config = dict(
    num_hidden_layers=10,
    hidden_size=192,
    n_experts=48,
    experts_per_token=3,
    d_expert=128,
    d_shared_expert=0,
    hidden_act='swiglu',
    moe_layers=[1, 2, 3, 4, 5, 6, 7, 8, 9],
    n_empty_slots=24,
    router_score='sigmoid',
    normalize_top_k=True,
    routed_scale=1.0,
    balance_loss=0.00564,
    balance_bias=False,
    init_std_router=0.00909,
    lr_router=0.000823,
    vocab_size=32768,
    norm='rmsnorm',
    norm_eps=1e-06,
    tie_word_embeddings=True,
    optimizer='muon_variant',
    learning_rate=0.0112,
    beta1=0.95,
    max_grad_norm=1.0,
    batch_tokens=262144,
    max_seq_len=512,
    train_tokens=761100000,
    max_steps=2904,
    dataset='wikipedia_en',
)
Below are experts of layer 7 (counted from 0) of a mixture-of-experts language model. Rows are named gate (a neuron's input weights, with its number), up (a neuron's input weights, with its number) and show model dimensions 128-191. Each number is 128 + 32 x the weight over its row's rms, rounded and kept within 0 to 255.
Before each expert's rows: a language model's description of what the expert responds to. This comes from a sample of Wikipedia text that the model never trained on.

# expert 41
What it handles: Word-initial capital pieces. First letter or letter cluster starting a word split into pieces, often capitals after quotes or line breaks, e.g. T-oe, St-ottlemeyer, Bl-ending.
gate0 [ 97  97 110 185  89  62 132 192 119 135 143 147 119 177 132 157 130 103 111 112 166 163  85  95  90 109  78 105  73 131 125 100 185 134  98 163  96 116 162 176  98 113  74 129 138 148 134 138  87  97 100  91  96 137 151 109 126  97  77  97 107 251 137 119]
up0 [168 140 106 163  84 118  96 168 138 120 134  76 131 140 170 181 136 123 131 143  90 140 112 121 161 170 162 144 136 141 120 127 122 197 185  95 159  86  88 194 143 190 146  71  86 127 132 174  88 206 184 131 126 128  88  94 140 133 163 135  99 162 131 152]
gate1 [129 180 153 127 199 137 124 103 116 145  56  92 166 122 114 149 138  96 137  88 156 142 134 141  83 131  84 124 191 125 115 115  75 108  99 108 163 116 120 126  81  79 141 116 156 132 126 161 150 231 137 170 133 113 135 211  95  96  81 123 125  85 126 106]
up1 [ 86  88  99 140 135 107 140 132 117 112 139 160 170  85 149 169 161  82 110 135 148 147 114 144 125  97  88  97 154 181  98 159 118 125  88 106 126 164 100 118 138 137  24 176 178 157 126  77 118  83 168 129 122 171 143 139  74 177 182 150 111 150 103 104]
gate2 [168 133  79 123  76 166  76  94 131 134  89 100 115 159 169 167 106 130  88 131  53  74 153  98 111 129  96 156 138 138  90 116  95 104 130  95 124 171 115 136  88 128  84 114 104 157  97  48  91 130  57 142  88 171 150 105  95  87 120 131 107 158 139 169]
up2 [162 175  94 101  93 199 137 153 185 238 138 107 112 138 107 130  81 163 146 137 128 128 163  96 116 116 135 140  86 169  75 136  76  99 126 112 125 121 171 200 122 158  88  97  80 142 137 136 120 112 127  95 194 136 102 102  78  38 132  57 180 130 149 131]

# expert 24
What it handles: First names of people. Given names starting a person's name, often in tables, credits or lists, like John, David, Peter, Tony, Joe.
gate1 [128  85 179 119 161 121 167  89 115 113 118 147 102  83 110 175 126 141  86 149 125  62 156  76 179 172  99 129 123 121 106 172  73 163 150 113 112 126 134 133 128  63 164 165 103  66 159 134 147  81 164 148 131 116  83 205 126 147 131 151 143  98 185 174]
up1 [132 161 112 158 182  98 152 178 114 127 134 145 148 176 125 183 161 225 124 182 137 129 148  75 116 110 110 149 135 118 104 128 139 113 152  45 136 155 141 122 127 135  90 117 111 153  91 184 171  66 134  85 100 135  94 116 166 167 134 143 134 130 174 127]
gate2 [101 162  98 163 148 174 112  87 143 141 128 140 183 119 109 136 119 128 117 113  75 113 172  69 177  78  98 112  92 140  93 120 136 105 117  74 135 103  97 105 153  69 174  99 144 141 177  87 126 124 160  71 102 126 204 126 134 148 125 122 182 144 154 157]
up2 [149 170 138 141  89 199 111 172 104 158 141 130  68 100 152 112 112 137  86 134 150 134  88 105  78 137 108  96 141 161  99 140 148 156 114 146 159  87 138 102 170 124 183 144  77 137 128 152 144 146 126 150 111 150  73 123 120 173 144 155 168 158  66 173]
gate3 [194  92 180 147 128 178 131 106 164 135 125 164 184 109 125 105 156 142 159 118 103  56 122 119 137 102 121  86 164 125 139 128 176 131  58 255 130  97 134 135 147 117 128 156 146 141 139 100  48 123  79  94  85 144 202 149  96 106 136 158 162 126 165 138]
up3 [154 159 172 100  75 137 195 146 131  64 138 154 115 135 139 162 109 110 124 132 137 183 130 116 142 174 173  81 151 113  90 135 140 105 146 166 153 136 155 158 134 122 105 117  42 144 111 119 129 106  70  74  96  73 126  82 158 139 137 139 123 121 119 141]

# expert 12
What it handles: Numbers and place names. Digits inside figures like populations and reference numbers, currency symbols like $ £ €, and country or region names like Spain, Peru.
gate0 [157 121 122 133 180 132  59 108 112 130 102 149 164 203  74 100 100 137  88  90 173 110 155 105 105 103  84 145  97 110  74 128 120 117 173 110 142 180  60  96 106  85  87  98 135 119 167  94 133  70 141  96 138  83 151 107 117 152 128  93 163 100 111 117]
up0 [ 91  92 145 125 136 160  69 184 127 181 157 176 128 117 178 126  74 127 184 109  87 110 107 181  95 117 217 104 115 147 134 188 154 126 125 119  83 169 124 113  86 150 163  59 134 117 140  98 137 136  99 163 136  49 141 183 110 119 188 154 129 105 115  74]
gate1 [136 139 148 116 107 108 119 133 108 127 158  71 129 100 137 172 129 203 112 174 121 164 139  86 125 111  94  85 125 112 128 136 123 152 144 180 146  73  36 134 139 135 154 120 112 139 150 148 142 137 108 171 179  98 101 107  65 117 136  88 152 153 175 138]
up1 [167 103 130 148 116  97  97 139 108 166 108 141  75 101 139 144 130 186 142 127 137 156 147 186 155  83  95 142  67 128  85  99  48 153  92 125 125 186 111 176 147  77  90  79 155  87 189 107 117 158 123 102  82 144 138 182  88 131 117 109 117 115 128  82]
gate2 [129 122 126 117 106 103 115 151 139 148  84 122 116 102 109 144 160 101 135  79 197  91 112 117 128 153  75 147 163  99  91 101 185 131  77  89 133  66 104 135  99 136 179 175 142 167 180 145 100 141 156 173 148 109 141 119 141 118 105 135 142 147 100 160]
up2 [ 91 132 109 137 117 105 129  86  96  93 160 185 149 114 120 132 123 157 109 183 153 166 116  65 155 173  43 147 146  75 138 142 145 164  50 122 101  88 132 181  88  96 138 134 132  80 142 114 160  81 115  88 157 135 206 144  81 159 105 126 119 126 100 139]

# expert 26
What it handles: Abstract word stems. Inner stems of Latinate abstract words in explanatory prose, e.g. innumerable, communicative, enactment, and "See" after heading markers.
gate0 [154 155 136  94 156 162 135 199 155 111 183 188 153 117 107 157 107 155 173  84  88 176 125  87 118 191  95  69 158 138 123  97 113 142  71 137 102  94 172  58 155 144 106 163 100 136  70 107 118 141  97  90 183 151 126 164 124  87 108 170  82 190 133 114]
up0 [133 177 106 183 185 173 160 121 131 103 137  94 160 126 162 111 139 103 105 126 140 140 173 115 125 113 116 165 140 182 166 130 164 122 161 142 142 145 113 105 137 115 136  91 120  90  82 142 140  66 162  94 146 140 140 143 126 161 103 174 165 112 135 145]
gate1 [ 98 113 119 110 151  56 138 146 120  80 133 129 153 104  94  83 136 126 100 164 139 153 111 105 144 158 129 123 125 129 120 119 149 142 110 166  89 138 147  62 131 130 122 169 180  50  27 104 167  53  92 157 126 125 109 126 166 183  34 158 142 157 138 100]
up1 [106  78 148 106 159  89 119 200 190 158 112 103  78 132 130 148 135 107 109 154  58 170  56 100  81 131 136  51 175 151  95 113 139 133 121 123 152 118 205 132 121  79 139 114 141 112 105 195 136 171 171  84 151 139 140 134 131 100 135 138 143 130 137 112]
gate2 [160  69 163 133 163 130 153 152 175 126  68 145 100 177  79 172 112 101 106 148 179 128  64 102 140 171 106 152 126 176 165 127 171 151 176 133 144 131 102  93 137 137 115 138 153 130 133 140 135 157  21 125 135 172 143 154 158  76  95 141  97 162 106 147]
up2 [145 103 135 163  77 135 159  83 144 141 150 148 136  73 120  85 132 138 125  55 132 109 163 121 132 120  61 100 109 110 147  98 116 110  77  80 103  96 134 113  67  82  99 108 132 139 131 135 159 156 136 161 146 108 124  80 117 146 119 149 135 179 135  83]

# expert 13
What it handles: Sports scores and results. Digits inside scores and game results in sports tables, such as tennis set scores 6–4 and 4–0, win/loss rows, and opponent columns.
gate0 [113 132  86  97 145 109 132  77 172 188  92 114 125 155 122 119  65 162 102 125  98 110 154 122 185 104  84 119  74 157 102  71 168 165 115 147 165 132 118 197 140 144 111 143  95 186 126 111 102 143 138 130 135 126 111 118 136 104 132 157 140 199 107 114]
up0 [126 132 151 128 136 122 155 126 147 107 135  61 104 102 107 103 127 155 117 168 105 198 126 129 116 142 156 176 128 153 121  92 170  28  98 166 112 110 152  81 112 190 131 204 124  98 161 127 147 134 123 112 120 183  93 140 155 134 119  98 179 142 130 190]
gate1 [108 150 134 154 166 121 168 129 182 133 139 102 125 136 130 138  86 131 149 136 155 165 102 111 123 118 133 136  73 145 187 189 168 113 158 176 110  99 176 115 149 127 185 120 138 120  67 146 178 127 119 128  92 147  93 188 139 144 140 151 105 171 115 146]
up1 [130 121 158 184 138 108 104 120 134 155 103 153 107 118 149 158 136 158  88 168 152 185 130 149  98 163  96 100 148  52 122 112 143 162  85 106 133 185 113 155 197 154 147 187 170 102 102  93 122 150 156 119 162  98  61 105 161 124 128 102 143 119 150 102]
gate2 [100  99  65 109 114 101 124 129 114 119 102  56 143 154 214 129 118 129 105 140 104 177 106 159 123 129 151 145 163 147 133 118 118 146 120 133  87  58 208  83  82 106 124 101 160 124 103 118 134 118 112 141  79 133  87 157  86 135 151  74 118 145 125 169]
up2 [147  99 137  84  88 154 145 147 157 134  80 187 133 146 203 110  40 140  45 142  57 119 110 122 118 161 141 102 145 160 100 136  75 152 142 116 165 120 156 144 118  81 129 149 116 144 143 157 101 141 150  93 167 139  85 173 156 102 176 132 140 147 104 134]

# expert 5
What it handles: Coordinates and date digits. Degree, minute and second marks in map coordinates, digits ending dates, and "New"/"United" in place names, e.g. 39°10′47″N, New York.
gate0 [149 122 132  82 116 147 102 135 154 157 140 160 113 124 117 160 182 172 126 122 122 109 123 130 174 162  93 130 129 103 145 122 150 118 144  97 146  97 175 113  81 104 123 171 167 141  86 124 136 124 119 179  79 129 146 151 108 103 145 186 110 156 142 139]
up0 [168 144 125 122 121 137  96 125 182  73 158 152 128 130 106 119 121  97 128 184 129 121 114  92 115 101  77 126 170 132  78 145  76 130 135 178 127 112 154 131 135 152 142  98 107 128 182 135 116  77 160 118 162 120 112 105 126 104 161 183 115 120 101 141]
gate1 [100 103 136 150  93 106 181 146 147 129  45 104 118 130 184 161  86 179 177 128 105  83  77  79  94 154 146 101 119 132 100 104 109 127 173 125  91  96 144 138 132 109 157  88 105 143 113 112 160 150 118 177  89 144 141 133 116 109 126 144 149 104  55 105]
up1 [103 124 101 177  84 140 130 177 163 165 139 123 145  85 122 191 134 175 129 113 115 156 139 128 134  90 108  63 151 101  74 156 120 132  85 132 124  84 131 155 123 121 113 135  63 128 143 145 156 140 177 162  95  79 148  96 118 178 115 154 111 102  97 149]
gate2 [183 130 146 126 101 145 167 126 118 136 102 182  75 211  55 137 175 134 142  88 128 128  93 109 170 197 123 136 144 168 160 105 124 131  87 137 121 127 119 101 111 170 114 131 100 115  95 122 173 116 131 168  98 131 161  72 105 112 142  97 113 106 134 134]
up2 [ 84  92 116  86 125 171 118 102 128 112 112 117 189 148 142 123 198 185 194 144 138 156 119 154 165 183 132 122  98 104 111 137 137  94 160 158 161 125 201  89  82 136  95 122 155 150 190  73 161 164 164 133  88 149 173 132 104 140 129 125 118 117 164 112]

# expert 14
What it handles: Foreign name fragments. Short word pieces inside foreign surnames and place names, often Hungarian, Nordic or Slavic, e.g. Esztergomi, Birgé, Halvorsen.
gate0 [136 114 142 146 130 113  92 120 102 150 138 107 106 114 158  85 104 124 114 132 104  69 176  81 177 167 142 172 141 122  85 115  94 129 184 137 153 124 152 113 120 139 164 164 119  42 152 135 117  90 138 119 107 181 120 100 152 158 143  59 131  94 153 120]
up0 [190  91 180 168 139 135 149 129 149 160  69 150 136  96 152 105 134 127  69 138 135 180 130 119 165 128 135 171 114 175 131 135 156 167  96 109 151 151 145 168 144 169  95  93 119 130 142 131  77 150  90 134 132  96 186 196 143 132 165  81 117 101 157  68]
gate1 [115 139 200 108  99  93 122  67 114 123 156 156 137 172  86 137  92 143  83 169 131  81 137  86 102 113 132 124 132 134 136 174 141 142 117 179 154 133 120 179 135 183 129 173  79 108 140 143 132 119 110 153 108 153 151 135 113  64 152  95 160 120 165 143]
up1 [128 136  98 147 166 100 126 167  85 146 190 164 129 134 100 135 148 126 183 104 138 122 100 130 115 125  81 136  72 122 154  52 173 126 194 147 133 144 122 203  70 164 107 116 107 143 121 105 148 134 139 160  84 113 103 100 148 130 158  87  51 131  94  83]
gate2 [184 111 112 144 104 139 106 113 112 123 107 100 142 135 136 123  84 132 157  85  85  54 212  93 131 168  87 150 117 150 104 108 137 108 129 178 112 122  95 107 100 104 174 187 165 114 120 136 119 120 161  62  80 192 142  89 155  94 154  81 133 184 128 106]
up2 [147 124  71 157 181 111  88  87 100 105 149 109 134  91  59 137 117 102 117 152 186 112 146 169 142 149 123 111 119  91 120 152 110 114 161 110 149 127 107 156 110  93 104 137 191 155  94  70 225 124 102  96 132  65 116 158 109 100 106 125 112 126 157  86]

# expert 18
What it handles: Capitals and taxon pieces. Capital initials starting names or words and inner pieces of biological Latin or technical words, e.g. carapace, Zonogobius, -idae.
gate0 [125 106  92 115 123  34 170 142 104 174 136 127 117 178 101 106 125 216 157 133 134 135 220  97 103 141  93  82 131 120 114  91 152 116 116  82  97 144 168 115 118 130 136 178 111 171 135 185 119 169  80 135 150 153  66 154 119 177  89 138 162 153  86  94]
up0 [ 90 154 170  85 116 141 182  81  89 120 121 117 167 142 124 114  90  31 107 134 163 184 153 169 116 151 109 137  78  79 159 164 106 120 120 118  80 109 126 118  87 132 159 136 104 107 166 101 114 115 114 103  54 161 160 152 146 115 156 160 100 135  64 154]
gate1 [134 114 154 137 152  73 150 148 155 168 106  78 158 167 181 153 167  91 150  69 113  76 123 144  75 134 165 133 142 126 191 105 157 112  97  53 118 170  76 177 106 208 151 109 104 157  46 157 122 108 142 178 112 122 117 138 132  89 117 142 104 169  96 165]
up1 [178 120 183 107 136  93 135 186  88 121  99 120 148 115 141 145 100 119 145 115 149  74 191 103  47 135 118 179 187 132 162 127 137  93 101  79 124  86 130 117 165 102 164 134 169 121 134 162 176 157 143 120 115 131 156 122 101 133  55 143 151 146  76 102]
gate2 [122 150 134 115 139 137 166 126 134  84 110 190 107 164 131 118 145 149  60 135 120  83 104 163 123 138 119 114  79  41 105 160 145  44 148 103 131 104  57 129 140 160 132  94 101 109 123 118 151 141 100 143 160 143 169 132 122 123 101 159 104 140 142 187]
up2 [124 150  69  98 137 108 135 186 170 102 108  82 199 128  80 129 210 129 140 181 170 160 231 227 119 186 171 126 104 120 144  94  69  82 144  96 164 106 114 142  77  80  93 110 151 117  96 114 104 108  83 136 153  97  84 112 156  89 100 113  92 127 119 105]

# expert 47
What it handles: Parenthetical qualifiers. First tokens inside parentheses, such as born, footballer, disambiguation, chart abbreviations like AFP, and years like (1964) or (1995).
gate1 [109  43 117 103 158  55 164 135 123 121 120 147 178 148  98 114 128  91  95 128 119 105 135  96 171 138 124 168 174 164  80 139 130 165  16 136 125  86 122 157 114 183 184 155 134 159 148 116 134  85 114 126 163 130 164 108 147 102 188 119 142 148 112 140]
up1 [116  79 156 112 147 112 162 102 116 104 176 128 169  91  90 116  90 156  65  68 187 119 151 152 126 126 123 131 140 127 111  82 121 137  92  94 114  82 103 109 135 163 124 165 138 120 215 151 171 110 139 107 151 150 156 116 113 139  74 114 101 177  95 117]
gate2 [124 118 103 139 128 105 112 103 180 118 158 174 214 130 185 151 126 203 102 157 109  66 170 140 138 153 102 156 168 152 125  76  77 157 171 118  87 155 149 137  88 183 123  65  80 156 136 124  99  49  90 110  98 113 129 151 109 145 150  56 132 117 131 158]
up2 [ 57 177  92 136 168 169 157 143 113 113 118  54 159 118 139 158 136  91  90 177 148 138 107 132 107 125 130  60 131 147 159 153 158 128 157 129 160 117 157  72 151 130 134  93 126 120 129 116 157 105  50 158 163 114  93  90  71 136  85 136  97 158 126 116]
gate3 [ 95 118 110  90 163 135 196 124 119 171 148  73  83 164 120 139  96 117 110 105 131  39 170  79 157 135 205 152 126 124 103  43  96 121 114 164  92 162 177  81  97 131 145 114  96 110  79  38 112 161 159  66 171 139 181 119 150 126  70 115  71 132  83 144]
up3 [152 142 104 122  72 149 118 180 184 147 114 134 151 122 141 166  85 111 156 138 135 163  62 100 133  99 147  93 169 160 154 129  91 134 146 116 108 130 149  91 134 154 170  98 114  68 163 127 126 166 110 126  93 170  95  65 141 165 142 157 114 119 118 120]

# expert 1
What it handles: Opening brackets and dashes. Opening parentheses, quotes and brackets before dates, abbreviations or quoted words, plus year-range dashes, e.g. (1944–, (MA), 1583–1641.
gate5 [191 150 108 187  55 155 109 188 155 136 132 136 129 179 129 141 125 176 117 100 107 144 132  91 117 155  83 141 143 183 142 128 118 164 128 148 158 104 147  82 149 143  84  96 154 146 163 137 110 160 138 126 147 163 184 136 118 106  68 122 130 183 155 161]
up5 [165  83 129 176 107  83 137 202 142 186 184 150 122 168 189 106 103 111  77  72 137 130 133 128 160 148 103 145 105 123 126 114 100 161 110 187 152  87 106 126 120 116  88 117 135 138 146 158 118 142 159  77 192 145 130 135 117  71 143 127 146 175 138 151]
gate6 [149 137 163 153  82 178  67 200 148 101 106 197 132 129 124 117 153 112 167 127 134  71 114 171  88 148 146  88 120 130  97 121 157 122 122 115 148  59 148 148 141 155 130 144 145 120 110 131 116 144 105 173 102  65 116 102 147 141 110 126 152 155  87 151]
up6 [157 141 111  90 133 144 140 124 131 101 176 186 156 127 161  92 117 137 175  79 167 114 178 156 143 128 129 129  78 115 140 119 100 134 111 138 135 155 126 103 156  55 132 161  96 120 109 183  81  88 149 170 133 103 153 104  83 133 155 137  22 151  93 173]
gate7 [137  97 158 114  65 101  93 123 150 158 129 137 209  94 122  94 146 173 155 141 116  56 183 148 128 179 187  82  97  94  94 125 177  93 149 108 115 171 142 110 146 105 165  58 129 150  83 118 171  80 137 113 145 115 182 160 120 115  77 140 133 135 158 134]
up7 [131  85 182 150 195 101 164 124 128 164 122 144  96 149 110  89 107 100 129 130 145 114 172 149  97  84  96 102 102 111 113 103 105 180 163 105  28 123 112 113 137 142 119 125 131 119  86 106 178 133  92 170 146 133  66 119 164  77  72 117 141 102 141 127]

# expert 31
What it handles: Short lowercase word starts. Short lowercase word-initial pieces and apostrophes, often in French, German or Latin text, such as de, d', l', qu(oined), o(men).
gate0 [153  87 104 139 163  69 169 181 142 125 166  54 178 187 195 145 144 166 131  50 107 180  89 161  64 154  83 127 171 119 139 118 210 115 107  94  96 139 153 147  99  88 105 141 126 137 153  97 115 167 114 136 190 135  80 133 100  92  85 122 152 146  94  85]
up0 [134 101 172 162 120 151 119 136 132 145  74 132 115  31  94  95 117  95 167 136 139 118 145 156 136 127 161 105 164 166 141 183 152 109 162 136 126 142 161  89 133  98  90 158  99  93  71 159  99 169 164 133  99 196 111 172  98 125 158 127 161 121 136 108]
gate1 [115 179  97  90  74 120 126 152 125 107 216  76 145 165 152 170 129 166 155 106 131 104 162 120  57  78  73 120 123  84 111 136 145 120 108 187 114 124 112 146  84 137 127  80 174 125  95 102 107 157 137 145 116  78 122 194 124 133 138  98 146 172 110 144]
up1 [170  89 101 151 140 162  88 128 118 143 140 140 111 109 142 125 164 157 119  64  86 132 106 165 149 124 118 158 117 147 147  89 138 109  73 125  53 100 145 144  97 101 152 137 165  63 161 140 109 187  44 131  76 113 127 141 104 140 114 155 121 144 124 125]
gate2 [134  64 110  99 151 179 164  91 128 127 109  92 123 149 152 140 155 108 135 147 100 113 128 202  97 120  48  78 117 145 137 149 125 182 117 159 115 108 164 113  70 129 147 127 143 102 146 133 120 145  79 184  71  85 122 131 137 142  59 139 107 116 142 121]
up2 [147  72 168 161 162  94 153  55 126 145 118 171 122 105  69 110 151 163 123 154 158 132 173 159 153 114 146 155  83 134 102 178  83 126 134  69  92 164 136 168  62  99 132 161 190 108  80  76  93 182 110  99 174 115 139 134 133 137 113  94 166 104 123 113]

# expert 44
What it handles: Quantity and degree modifiers. Quantifiers, numbers and adjectives before nouns, such as most, many, low, high, two, million, often in census statistics.
gate0 [ 95  66 122 155 154 126 198 135 129  93 102  93  92 154 168 119 139 171 133 138 176 113 111 157 108 109 109 178 189 151 103 166  67 179  73 110 150 121 176 198  97 101 160 119 163  80 142 160 142 138 138  77  94 158 154 118 163 105  66 139 131  88 137 175]
up0 [149 185  93  58 100 134 146 167 100 102 139 107 111  70 125  87 102 142  98  89 176  93  93  60 102 153 127 149 106 112 190  80 145 153  75 115  81  60  96  85 147 134 141 154 109 115 101 128 119  98 119 119  90 184 135 156 142 171 114 180 126 157 142 104]
gate1 [127 110 135 108 141 133 189 111  75 137 161 116 153 176  97 118 115 179 155 139  93 104 119 139  93 151  92 170 149  76  16 151 164 103 111 147 217 145  90 139 113 139 175  93  98 175 137 131 194 143 141 121 114 102 128 114  89 151 141 191 151  90 196 159]
up1 [ 65 158 126 130  82 124 138 138 143 106 103 147 100 160 145 148 104 170 141 123 110 121 125 155 148  69  77 122  78 161 130 204 186  71 195 115 109 152 107 117 156 133 150 126 109  64 124 138 153  99 126 110 168 111 142  94 107 116 100  68 171 186 138 154]
gate2 [139 149 194 161 147 117 105 121 123 160 140 194 141 107 165 160  89 110  88 142 138 101 150  83  95 127  93 110 121  66 124 193 154 101  44 109  93 153 143 134  38 131 155 112  91 159  98 103 119  79 155 124 120 164 162 215  50  98 155 119 163  98 108  54]
up2 [151 162 142 143  94  69 101 180 162 182 106 118 149 139 156 213 124 118 153 146  63 151  94 177 128  83 115 124  83 130 139 119 125 188  86 120 141 121 115 147 138 188 109  95 124 110 101  93  77 114 148 172 118 156 155 130  56 108 129 152 126 149 156 108]

# expert 35
What it handles: South and East Asian names. Syllable pieces inside Indian, Arabic, Bengali, Korean and Chinese names, such as Rang-araj-an, Bang-la, Dong, Muhammad, Sri.
gate0 [169 123 143 122  70  69 109  92 100  91 124 107 143 190 161 141 102  59 100 147 133 120 111 179  98 118 156 130 120 135 111 159 121 187 116 131 150  67 157 111 145 151 146 116 115 197  68  91 147 120  82  94  80 206  70 121  71 125 163  82 158 107 138 105]
up0 [120 127  88  83 108 120 116 117 120 109 138 181 104  97 125 101 118 135 143 136 111 126  97 119 121 113  86 178 155 165  79 114 168 108 146  96 131 162 135 191 147  81 109  96 189 193  94 119 116 119 110  73 106  77  81 115 109  83 163 185 211 158  94 177]
gate1 [151 117 120 111 117 122 105 118 183  72 137 151 117 148  48 125 130 146 128 131 141 118  86  66 168 174 120 152 102 114 107  74 119 157 108 137 117 110 125 147 180 107 111  73 171 180 123 117 151 137 105 118 170 156 177 152 165 171 149 107 186 157 159 112]
up1 [149 140 102 165 129  68 139 169 140 143 135 148 147 101 101  99  92 229 114 129  36 150 168 127 111 122  40 124 149 159 114  78 135 145  69 133 175 152  93  77 133 130 112 159 179 132 144 115  89  98 123 130 139 129 138  73 153 221 106 138  85 129 105 129]
gate2 [145 116 130  63  65 135  99 158  99  71 125 164 181 119 152 219  82 135 187  74 133  96 124  75 102 154 132  74 120 126 173 118 132 137 124 180 126 131 104 104  98 152 160 104 116 113 137 156 146 131  99  71 170  78 139 156 112 120 118  97 156 130 134 147]
up2 [185 140  78 130 156  71 131 130 147 146  94  95 144 145  90 125 148 133 131 147 145 111 113 210 186 132 137 152  85 159 132 129 180 203 127  98 106 190  94 122 114 122 156 164 134 128 151 126 141 164 198 151 101 173  95  46 122  75 164 166 109 131 174 113]

# expert 40
What it handles: Auxiliary and copular verbs. Forms of be and have after a subject, like is, was, were, been, has, would, as in "is a British".
gate0 [144 142 150 116 109 137 158 110  87 155 135 142 139 120 142 142 143 215 172 116 132 160 138 117  94 123 112 162 103  81 187 114 171 120 126 134  87 159 190 140 179 161 187  97 118  85 162  53  99 184  83 151  80 135 105 183 133 153 122 186 141 200 180 174]
up0 [140 173 155  85 187  90 121 154 142 162  88 182 112 102 156 124 190 127  99 172 148 104 139 140 185  91 166 133 162 150  91 119  96 123  81 153 133 110 100 119 113 130 101 181 150 139  99 126  96 142 146  83 227 120 122  94 154  72 137  52  89 119 132 163]
gate1 [113 115 143 163 180  84 170 130 170 122 137 162 142 166 188 101  73 134 103  97 160 106  48 104 104 113 164 153 124 128 117 177 107 142  80 122  84 167 130 106 116 107 127 142  85 135 104 122 120 123 100 140 151 106 153 197 140 131 124 106 195 113 138 154]
up1 [169 119 177 171 148 141 175  90 128 136 120  87 122 131 144 111 154 157  97  94  53 134 126 115 123 153 154 132 149 175  54  77 166 116 171 128 183 180 108 105 109 122 129  73 119 156  75 183 107 122 151  93 111 131 165 131 176 123 153 118  79 117 110 137]
gate2 [124 184  87 198 122  89 140 188 135 115 135  98 145 160 138 106  92 122 154 120 138 129  87  55 119 108 136 138 133 169 120  57 161 116 145 165 120 160 106 161 129 115 137 121 123  41 179 116 159 155 109 115 118 188 141  90 150 169 138 115 108 119 127 138]
up2 [165  91 105 137 143  93 125  84 158 169 162 166 132  78 165 158 102 112 119 113 120  76  93 162  83 126 143 178  83 101 181 154  78 157 120 149 106 105 100 150  85  91 101 123 133 169 129 179  99 122  97 120 169  71  83 144 174 136 137 176 147 131 139 166]